{"d_expert": 128, "balance_bias": false, "init_std_down": 0.0, "beta1": 0.9, "schedule": "wsd"}
Below are experts of layer 2 (counted from 0) of a mixture-of-experts language model. Rows are named router (the router's row for the expert), gate (a neuron's input weights, with its number), up (a neuron's input weights, with its number) and show model dimensions 0-127. Each number is 200 + 40 x the weight over its row's rms, rounded and kept within 0 to 999.
After each expert's rows: a language model's description of what the expert responds to. This comes from a sample of Wikipedia text that the model never trained on.

# expert 8
router,209,209,178,160,159,239,255,235,268,166,203,169,239,233,240,148,237,232,144,217,190,248,232,241,126,234,177,233,135,230,150,160,244,240,230,228,223,260,153,177,239,248,169,245,261,199,215,246,241,242,256,163,248,219,230,206,232,237,204,153,151,159,246,249,244,132,230,147,265,227,142,254,145,216,151,177,189,251,164,236,156,253,155,154,245,230,261,250,161,170,217,220,141,151,157,216,244,251,155,212,243,178,154,233,237,218,163,188,260,220,232,235,165,164,249,159,219,222,144,228,169,242,180,147,204,224,177,174
gate3,194,208,206,245,159,111,232,219,215,231,222,118,141,228,164,238,209,125,237,194,218,223,266,173,185,142,166,179,226,179,186,197,203,185,209,199,211,175,267,173,194,218,114,203,130,206,182,228,155,194,263,175,235,206,230,216,165,170,175,168,168,197,196,127,247,167,227,184,223,211,225,124,203,142,188,287,211,222,260,223,182,163,108,232,186,212,183,179,192,226,102,225,222,264,185,221,227,284,226,189,127,188,267,161,218,225,200,174,230,160,225,167,211,172,169,188,276,211,133,204,171,153,186,245,124,145,236,111
up3,195,162,251,252,228,179,193,202,165,180,193,220,188,197,161,169,213,189,141,235,190,257,268,162,274,240,191,202,305,151,193,168,182,231,160,187,253,162,193,169,196,248,249,173,198,170,303,182,251,222,218,217,129,228,167,193,159,177,211,267,195,176,247,223,187,209,205,187,210,164,234,156,207,184,216,155,231,190,194,229,148,276,236,238,217,190,191,134,201,185,176,116,170,252,227,200,115,101,164,216,219,168,257,114,192,137,198,181,134,200,187,187,293,232,218,172,193,249,237,228,287,162,253,252,234,229,183,218
Description: Word-piece continuations. Inner fragments and endings of words, often after "the" or hyphens, such as te in first-team, el in Hotel, ed, es.

# expert 21
router,209,209,177,160,159,239,256,235,268,166,203,170,240,235,240,149,238,232,144,217,191,247,233,241,126,234,176,233,134,231,150,159,244,240,230,227,224,260,152,177,239,246,170,246,262,198,214,246,241,243,256,164,248,219,230,206,232,237,204,152,151,159,246,250,244,132,229,146,265,228,144,255,147,215,150,177,190,251,165,234,155,253,154,153,246,229,260,250,162,173,217,218,142,151,158,216,244,251,155,211,243,177,154,233,237,217,163,187,261,220,232,237,167,163,249,159,220,222,144,226,169,244,179,146,204,223,177,173
gate1,148,181,164,199,198,197,150,217,218,207,214,151,217,186,183,178,206,141,223,162,279,178,137,180,169,144,187,212,199,108,148,244,206,192,114,117,215,245,227,190,105,239,148,188,158,213,108,197,183,123,213,192,161,254,150,164,224,208,179,234,175,222,187,205,248,230,161,202,199,150,225,161,230,167,183,166,245,155,253,197,187,176,197,189,167,191,200,258,150,184,173,262,269,279,206,261,170,194,147,245,230,133,144,179,220,180,184,170,135,187,199,115,241,261,180,256,220,274,246,160,250,227,204,223,205,163,213,178
up1,197,147,148,191,155,248,198,245,209,181,220,210,261,228,220,271,183,214,244,251,221,202,214,204,208,189,236,181,171,104,218,161,205,265,215,186,245,181,200,158,166,188,227,144,194,250,106,164,181,268,146,175,205,274,152,220,173,228,215,165,256,270,203,230,148,189,251,203,262,154,190,284,274,231,215,121,147,172,249,203,268,173,222,199,182,173,221,190,237,210,174,169,164,171,178,265,164,166,164,190,252,209,132,210,154,168,213,207,241,167,188,162,189,199,183,107,240,123,161,250,161,169,218,203,172,239,117,215
Description: And, or, list joins. The conjunctions and and or in lists, commas before them, and capital starts of names, such as go in cargo, Ad, O, P.

# expert 10
router,210,208,177,159,158,239,255,235,268,166,202,169,240,234,240,149,237,233,143,216,190,247,233,241,126,234,177,232,136,231,150,159,244,240,230,228,223,261,154,176,238,246,169,244,261,198,214,246,240,243,256,163,248,218,230,206,233,237,204,152,151,159,246,250,244,132,229,145,265,229,143,255,146,216,150,177,190,251,165,236,155,253,154,154,246,229,260,249,161,171,216,220,141,151,157,216,243,250,154,210,243,176,153,234,237,218,163,187,261,220,232,237,167,163,249,160,221,223,144,227,169,243,179,146,203,223,177,174
gate0,170,184,224,169,189,154,170,232,197,276,152,140,167,204,116,246,231,173,320,200,206,222,170,129,210,163,183,175,203,193,217,287,122,142,195,221,170,196,166,211,288,105,245,185,182,252,143,203,180,178,222,215,191,200,216,160,192,198,234,221,184,227,199,180,178,149,173,246,215,162,204,201,229,209,187,249,214,172,231,178,165,237,228,221,188,199,176,197,186,226,238,223,213,220,161,119,280,174,187,130,130,210,258,129,222,150,244,168,211,161,197,137,242,241,178,154,169,243,247,243,244,206,218,271,165,188,139,286
up0,220,183,304,181,201,194,227,91,207,183,168,208,226,178,140,131,198,169,178,230,198,202,142,180,170,209,263,191,253,237,171,236,194,219,225,183,143,182,189,212,219,264,308,181,169,193,189,257,174,210,249,188,218,211,243,223,240,162,173,154,203,151,173,172,221,156,173,172,243,156,180,283,176,195,236,225,214,191,193,155,266,147,228,225,229,159,247,176,260,168,288,268,217,178,199,181,116,177,235,111,179,187,238,188,223,148,240,152,181,206,188,188,278,191,220,190,264,206,282,180,214,123,242,206,167,241,216,251
Description: Mid-word pieces, table digits. Inner pieces of ordinary words (ri, in, la, er) and final digits of numbers in statistics tables, like 0.3, 173.

# expert 2
router,210,210,178,159,159,239,255,234,269,165,202,168,239,234,239,148,238,233,144,215,190,246,233,241,124,235,176,234,136,230,149,160,244,239,230,229,223,262,153,176,238,246,170,244,261,199,215,246,240,242,255,163,248,218,229,206,232,237,204,151,151,161,246,250,244,132,230,145,265,229,142,254,146,216,151,178,189,250,165,237,156,255,154,154,246,229,260,249,160,171,215,220,141,151,157,216,243,250,154,210,241,177,154,234,237,217,164,187,260,220,234,237,166,164,249,159,220,223,145,226,169,243,179,145,203,223,177,175
gate3,160,227,203,206,146,230,201,179,208,188,232,206,207,189,136,197,135,161,196,175,185,167,166,151,204,161,275,256,146,198,219,108,169,193,209,127,150,139,231,259,217,189,235,215,206,276,219,235,202,226,188,253,168,188,230,200,91,239,221,197,242,224,212,148,187,224,243,212,249,201,194,208,154,239,217,177,214,216,224,132,240,136,207,215,120,187,83,170,243,216,256,180,211,222,195,232,254,255,123,213,194,229,292,227,262,204,257,108,168,170,156,213,232,226,153,293,174,219,202,211,214,223,174,184,241,211,191,197
up3,211,271,202,148,218,197,200,214,138,140,221,228,189,174,252,235,197,189,186,114,232,269,229,176,192,250,233,202,215,282,269,221,179,115,136,249,158,252,228,210,198,234,192,292,222,261,194,177,196,151,223,134,162,167,166,216,169,234,191,207,181,188,212,191,238,236,166,262,245,243,212,166,190,179,183,189,217,173,128,132,175,272,255,196,184,212,291,209,176,236,163,215,214,162,264,192,234,198,236,248,169,154,146,222,244,162,145,163,269,216,201,183,209,249,192,182,198,215,245,300,250,188,270,198,186,265,173,174
Description: Word endings, table cells. Final word pieces completing common words and names, like ence, ry, y, shire, plus table pipes and United, University.

# expert 40
router,209,207,177,159,158,239,255,235,269,165,201,170,240,235,240,147,237,231,143,216,189,245,233,241,125,233,176,233,135,230,149,161,244,239,228,228,224,260,153,176,237,246,169,243,261,199,215,246,242,242,256,162,248,219,232,206,232,238,203,151,151,160,246,251,243,131,229,145,265,228,142,253,145,215,150,178,192,251,164,237,156,252,154,154,246,230,259,250,161,171,216,220,142,151,157,216,244,251,155,210,242,176,155,235,238,219,164,187,261,218,233,236,166,163,249,160,219,223,144,226,170,242,180,146,205,223,176,174
gate1,218,183,216,223,221,200,194,188,168,176,231,146,237,169,162,223,231,193,266,194,181,245,120,161,284,170,208,157,241,145,243,187,153,127,213,165,156,249,197,209,193,267,224,166,233,198,163,162,119,193,191,242,181,91,223,188,174,177,169,192,172,180,220,197,147,124,178,237,175,116,194,171,225,127,235,193,253,214,247,132,204,222,182,252,216,225,258,148,262,229,197,199,191,216,157,189,175,224,245,177,219,182,235,211,169,238,249,129,194,230,260,199,191,255,188,141,201,189,261,143,183,145,65,161,184,223,203,230
up1,229,182,174,235,245,174,164,222,177,186,224,179,133,201,176,142,197,164,209,196,217,223,162,229,229,195,277,210,249,205,216,105,197,192,207,189,258,155,128,198,152,238,183,146,196,143,220,161,106,223,202,163,175,250,271,234,191,235,119,188,228,267,227,242,219,305,237,239,258,249,228,142,233,266,193,181,252,287,210,193,134,191,226,224,242,213,113,210,222,120,226,159,186,214,187,231,189,174,212,252,233,200,149,212,131,226,159,238,235,180,204,224,131,214,177,181,195,215,232,208,131,255,189,188,156,188,157,165
Description: Japanese kana, k, -ed. Japanese kana inside names, the letter k in names such as Falkirk and Zhekov, and past-tense -ed endings such as viewed and replaced.

# expert 3
router,210,210,177,160,159,238,254,233,268,167,201,169,239,233,239,148,238,232,143,216,190,247,233,241,125,235,176,234,135,230,150,158,245,240,229,228,223,262,153,176,238,247,170,245,261,198,215,246,241,242,256,163,248,219,230,206,233,237,205,152,150,160,246,250,243,131,231,146,264,227,142,254,146,216,151,178,189,250,165,235,156,253,155,154,246,228,261,250,160,171,218,221,141,151,157,215,243,249,154,210,242,178,154,233,237,217,164,187,261,220,232,235,166,164,249,160,220,224,144,227,168,243,179,146,204,223,177,174
gate0,190,192,149,273,167,105,161,157,139,244,160,275,184,195,171,233,154,137,266,173,261,168,184,193,193,162,154,162,196,209,228,245,135,151,183,192,155,191,252,197,166,165,207,189,186,237,258,175,213,192,198,219,161,182,132,174,155,171,224,220,232,213,168,131,156,241,150,179,159,193,234,171,234,146,230,241,234,193,161,200,231,184,210,255,65,204,174,167,243,186,232,160,242,273,180,170,162,137,226,207,166,187,291,157,214,195,300,211,185,172,201,147,195,253,184,253,161,189,202,163,203,142,243,233,203,207,199,232
up0,121,194,183,155,267,243,104,137,250,209,249,209,191,162,251,196,184,191,161,223,166,151,177,205,224,205,207,299,180,243,199,187,130,186,174,232,204,175,175,160,153,280,211,228,203,229,180,222,187,192,173,172,176,215,190,291,197,164,215,225,226,164,227,155,182,196,215,214,225,176,115,216,254,174,159,248,107,220,214,231,162,195,202,153,199,259,239,168,146,128,139,184,139,175,256,223,206,241,251,185,151,159,212,204,161,165,169,201,199,170,208,241,319,139,183,202,162,211,201,216,150,233,294,181,234,150,184,171
Description: Mid-word fragments, symbols. Word-internal pieces and punctuation in names, foreign text, code-like strings and tables, such as ur, vi, al, hyphens, open parentheses.

# expert 0
router,210,208,179,160,158,238,256,235,267,167,202,169,241,233,239,149,237,232,144,217,191,246,233,242,125,234,176,233,135,230,149,160,244,241,228,227,223,261,153,176,238,247,170,245,261,199,215,247,241,242,255,164,248,219,230,207,232,238,205,151,151,159,246,249,244,131,230,146,265,228,143,254,147,216,150,177,189,251,164,235,155,252,154,153,245,230,261,249,160,171,216,219,142,150,157,216,243,251,154,211,242,178,154,232,237,217,164,188,261,220,233,235,165,164,250,159,220,222,144,226,169,243,180,146,204,224,177,174
gate3,199,147,169,193,181,171,148,180,162,220,221,196,216,206,129,219,190,115,253,140,267,209,208,122,196,173,185,223,217,166,205,222,135,139,176,121,219,199,248,171,190,233,236,268,221,200,193,164,148,210,179,213,143,168,173,180,217,138,158,278,214,189,154,150,162,211,215,153,219,145,248,172,222,206,188,208,178,174,205,169,240,167,276,277,172,210,198,204,269,193,195,157,255,294,135,157,176,165,215,189,152,214,273,126,205,201,206,231,214,156,182,187,161,270,170,200,159,226,268,106,210,156,232,251,221,156,169,257
up3,171,189,153,150,133,184,85,280,234,113,165,225,165,193,247,185,155,149,189,198,205,119,199,256,199,150,203,229,215,228,264,232,148,213,206,147,275,192,183,232,182,221,208,193,253,156,170,200,128,279,207,204,187,158,229,206,207,260,232,203,166,192,206,218,193,194,275,151,177,235,186,211,228,233,244,170,209,211,159,232,108,175,143,187,195,189,208,214,256,262,157,185,234,233,209,254,229,210,184,261,279,203,188,246,113,228,173,192,181,207,257,207,239,161,170,212,180,109,253,148,145,184,159,188,211,150,206,201
Description: Mid-word fragments, names. Short word pieces inside names and words, especially le, a, or, est, ing, as in Carleton, ceiling, panchayat, Southern.

# expert 39
router,208,209,177,159,158,239,254,234,267,165,202,169,239,234,240,149,237,233,143,217,191,247,233,242,126,233,176,232,135,231,149,159,244,240,230,227,222,262,152,177,237,247,170,244,262,200,214,246,240,241,256,163,248,219,229,206,233,237,205,152,150,159,246,250,243,132,230,146,265,228,143,254,147,214,150,177,189,251,165,236,155,252,155,154,245,229,261,251,161,173,217,218,141,151,156,216,244,250,154,211,242,177,154,234,238,218,164,186,260,220,233,237,166,163,249,159,221,222,144,227,168,243,180,146,203,221,177,173
gate3,224,169,229,285,193,176,142,164,170,191,207,215,231,215,137,207,255,160,224,138,178,234,195,161,238,200,189,157,227,109,142,282,236,122,255,223,124,207,220,237,200,193,201,169,191,215,235,155,206,114,233,189,191,234,234,183,223,209,216,259,162,231,144,171,195,245,178,220,207,166,241,142,141,132,210,267,196,148,154,197,256,181,171,211,136,208,184,202,241,119,243,167,178,282,252,78,191,174,202,172,191,221,216,136,187,191,193,225,177,185,247,182,250,178,170,204,122,161,196,210,208,209,247,257,257,183,186,192
up3,145,195,189,170,209,222,151,228,233,137,221,239,162,186,172,154,217,164,188,273,214,229,115,286,155,308,193,226,169,174,204,170,184,184,221,158,199,192,238,212,193,188,74,247,197,194,199,195,215,176,208,150,141,236,204,182,216,163,271,227,251,129,218,153,175,179,191,230,181,224,194,216,226,285,186,167,183,147,125,142,190,182,170,225,209,163,199,237,215,185,199,260,205,257,228,262,138,220,127,224,205,181,244,210,158,145,144,192,208,176,238,228,168,98,238,176,213,212,193,237,127,212,204,146,173,247,216,276
Description: Consonant pieces, mojibake. Fragments like b, p, ka, per inside names and words, plus broken bytes in Japanese text, and "over" in age counts.

# expert 35
router,210,210,178,160,158,239,255,235,267,165,203,169,240,234,240,149,237,232,144,217,190,247,233,241,125,234,175,233,136,231,149,159,245,240,229,228,224,261,153,176,238,247,169,244,261,199,214,247,241,242,256,163,249,218,230,206,233,237,204,152,151,159,246,249,243,132,229,145,264,228,143,254,147,215,151,177,190,251,164,236,154,253,154,153,246,229,260,250,160,172,217,219,142,151,157,216,244,251,155,211,242,178,153,234,238,217,164,187,261,220,232,235,166,163,249,160,221,222,144,226,170,243,179,146,203,223,177,174
gate3,259,223,209,138,181,211,246,201,158,230,251,178,192,287,174,252,234,200,245,197,285,179,196,185,208,260,272,191,239,199,223,226,166,157,203,171,121,212,187,223,206,207,235,192,221,122,259,233,161,131,166,223,125,238,252,169,248,204,166,175,203,195,179,158,204,200,181,199,276,248,109,219,212,159,228,164,242,188,206,219,200,218,286,229,167,182,217,185,221,196,171,188,252,275,203,123,236,157,204,263,202,225,221,202,242,204,208,224,250,178,253,244,256,183,134,145,115,151,197,300,244,154,168,230,196,240,214,217
up3,203,203,240,235,186,158,177,204,233,192,250,229,192,165,196,185,176,232,146,184,174,167,178,102,218,178,254,153,183,236,203,254,181,143,250,194,174,241,205,214,257,243,151,270,190,160,173,271,222,124,194,214,192,116,270,205,101,221,253,201,116,193,199,248,208,242,309,195,302,227,187,154,239,139,176,193,246,212,211,207,148,190,232,142,204,178,232,214,238,254,215,285,201,191,214,174,195,231,237,173,214,238,205,215,303,259,115,236,179,164,206,180,246,215,203,199,197,212,205,190,255,219,245,201,205,166,186,197
Description: Table cells, capital letters. Capital letters and word pieces in tables, infoboxes and name lists, including pipes and line breaks, such as Zion, Founded, Naoto.

# expert 32
router,210,209,178,160,158,238,255,233,268,166,201,169,239,235,240,149,238,233,144,215,190,246,233,242,125,234,177,233,135,230,150,160,245,240,230,228,224,262,154,177,238,248,170,244,262,199,215,246,240,242,256,163,248,219,230,206,233,236,205,151,151,159,246,250,243,132,230,146,265,228,143,254,146,216,150,177,190,250,166,235,155,254,155,153,245,229,260,250,161,171,216,220,141,151,157,215,243,250,154,210,243,177,153,233,237,217,164,188,261,220,232,237,166,164,249,159,220,222,144,226,170,244,180,146,203,222,177,174
gate1,129,183,204,210,237,279,175,206,163,235,139,210,178,151,181,223,213,256,192,255,151,214,203,139,224,189,188,185,166,149,184,220,243,231,186,165,245,277,271,173,236,232,205,205,197,153,330,182,208,186,211,203,206,209,200,185,212,188,158,255,167,204,202,192,196,217,215,288,201,190,280,102,243,227,196,226,211,226,197,135,211,201,216,201,193,202,161,196,210,218,178,196,180,203,220,165,90,188,160,226,123,265,182,142,148,236,221,210,203,186,158,186,259,270,119,116,156,177,129,189,244,168,185,196,194,120,231,259
up1,162,180,187,165,189,253,181,211,202,158,206,232,223,182,195,83,222,135,253,204,146,229,241,188,226,175,212,200,162,196,254,181,187,263,289,209,201,212,240,193,231,201,214,207,250,245,190,172,122,172,244,212,201,236,156,143,169,179,180,223,187,252,181,157,196,279,315,131,214,270,193,234,198,208,201,156,184,248,165,220,191,179,142,259,215,156,204,171,252,236,203,163,197,157,178,167,244,168,210,163,162,196,176,104,210,190,193,188,204,225,222,170,125,196,277,231,233,308,187,166,182,121,189,147,266,250,206,227
Description: Commas, plural s, prefixes. Clause commas, plural or verb s endings, word beginnings like ex, dis, con, so, and month names in ordinary prose.

# expert 14
router,209,209,178,160,159,238,255,234,268,166,202,168,239,234,240,148,237,232,144,216,190,247,233,242,125,234,175,234,135,230,150,160,244,240,230,228,223,262,153,176,239,248,169,244,261,200,214,246,241,242,256,163,248,219,230,206,233,236,205,151,151,159,246,249,243,131,230,147,264,228,143,255,145,216,150,178,189,251,164,236,155,253,155,154,245,228,261,249,161,171,218,219,141,150,157,215,243,250,155,211,241,178,154,234,237,217,163,188,261,220,232,236,166,164,249,159,220,222,144,226,169,244,179,146,204,224,177,174
gate12,177,159,212,249,205,159,146,136,176,180,195,241,210,189,137,223,166,162,269,174,196,171,143,172,238,159,232,179,226,138,236,252,163,149,150,192,186,167,226,235,189,180,221,122,155,197,193,199,189,167,145,251,151,203,202,200,152,189,161,242,229,276,170,99,130,204,201,230,171,188,235,173,212,187,261,244,202,172,212,190,216,187,209,251,64,198,155,195,256,196,186,144,227,287,206,178,179,178,212,203,173,233,285,98,178,159,246,201,156,153,225,196,221,265,168,238,136,214,226,188,245,177,212,276,224,195,219,207
up12,141,126,198,190,303,124,218,200,263,267,148,210,196,141,202,129,183,241,211,217,148,177,166,186,221,186,182,169,202,308,160,179,244,217,152,162,143,222,197,220,275,147,246,226,232,171,212,202,190,96,185,249,218,157,189,118,204,194,140,266,136,176,130,183,198,211,136,225,188,219,227,164,208,225,191,193,201,224,268,171,224,214,192,178,222,170,213,225,226,265,227,175,214,205,270,221,201,122,179,242,168,211,186,266,256,180,212,238,194,195,173,161,246,206,177,213,184,117,248,250,237,221,237,214,243,210,223,161
Description: Word-start pieces, passes. Initial or middle fragments such as comp, ell, ting, we, Sch, Bra; also passes in football stats and V in DVD and TVR.

# expert 18
router,209,209,178,160,158,239,255,235,267,166,202,169,240,235,239,148,238,231,144,217,189,247,233,241,125,234,176,232,136,231,150,160,245,240,229,227,223,261,153,177,238,247,169,244,261,199,215,246,241,243,256,163,248,218,230,207,233,237,204,152,151,159,246,249,243,132,229,145,265,228,143,253,147,216,151,178,191,251,165,235,155,252,155,153,245,229,261,249,161,172,216,219,142,151,157,216,244,251,154,212,242,177,154,233,237,217,163,187,261,220,232,236,165,163,250,159,220,222,144,226,169,243,180,146,204,223,176,174
gate3,190,157,74,258,195,128,64,186,190,179,231,202,204,244,143,233,229,211,193,215,227,192,247,179,182,142,194,122,250,184,140,269,230,203,221,221,205,216,154,178,192,169,219,229,173,190,249,177,221,146,189,265,145,166,220,200,229,150,223,254,167,214,179,209,192,198,193,236,204,114,176,186,135,141,199,247,227,147,227,218,189,201,215,233,193,108,212,253,255,182,145,139,223,192,210,239,146,268,251,215,123,196,169,201,254,197,208,196,199,157,205,242,161,200,196,300,212,203,212,231,197,214,219,237,276,176,204,187
up3,201,210,136,140,231,277,159,235,302,261,168,165,162,173,173,216,212,205,237,203,183,207,233,245,143,241,136,237,179,180,242,188,197,178,213,241,162,147,175,244,183,208,258,241,168,208,195,235,216,214,197,106,231,208,274,177,214,207,123,248,201,236,235,264,219,279,168,215,218,109,216,188,180,205,146,259,205,192,178,230,205,240,154,234,195,159,198,235,187,220,115,201,109,200,113,230,200,228,201,176,174,226,127,196,165,143,222,164,286,215,204,211,252,212,210,256,192,227,281,219,154,214,148,157,219,178,196,191
Description: Articles and title words. The article "a"/"an" before nouns, titles like Minister, National, president, and compound endings like half-way, lithium-ion.

# expert 13
router,209,209,178,160,159,239,255,234,267,165,203,169,239,235,240,148,237,232,144,217,190,246,233,241,125,234,176,232,135,230,150,159,245,240,230,228,223,261,153,177,238,247,169,244,261,199,214,246,240,243,255,163,248,217,230,206,232,238,204,151,151,159,246,249,243,132,230,145,265,229,142,254,145,215,151,178,190,251,165,236,154,253,155,153,245,229,260,250,161,172,217,219,142,151,156,216,244,251,155,211,243,177,154,233,238,217,163,187,261,220,232,235,165,164,249,159,220,222,145,226,169,242,180,147,203,223,177,174
gate1,147,196,273,253,144,255,181,233,224,250,186,217,202,199,174,247,200,172,251,185,259,273,188,201,198,237,145,195,189,158,221,242,137,132,148,236,205,298,228,167,136,173,186,164,231,166,239,198,226,181,193,177,212,199,242,149,240,193,123,226,229,193,216,196,192,235,163,223,160,216,193,189,169,216,222,206,306,138,96,240,122,208,229,301,156,158,204,234,187,234,201,138,189,258,206,216,103,202,199,233,136,180,184,164,195,161,192,180,237,223,163,201,137,193,202,254,181,147,237,200,225,150,238,147,215,164,190,243
up1,211,207,168,211,203,97,199,145,236,181,199,133,175,153,245,198,233,219,119,175,172,250,138,204,190,195,170,225,216,207,194,163,139,197,281,288,211,143,133,164,240,142,197,308,168,215,282,174,231,275,215,251,188,149,158,264,168,297,148,181,206,237,182,190,227,288,208,205,182,239,213,212,200,176,252,196,163,202,182,221,197,159,199,210,170,173,201,185,315,255,218,207,246,184,199,232,278,235,220,203,195,208,195,137,170,205,122,182,192,166,237,204,178,171,187,192,216,203,191,133,215,221,226,247,190,162,205,173
Description: To and name starts. The word "to" after verbs or "due", closing quotation marks, and capitalized name openings like Je, Da, Mu, Sh, Se.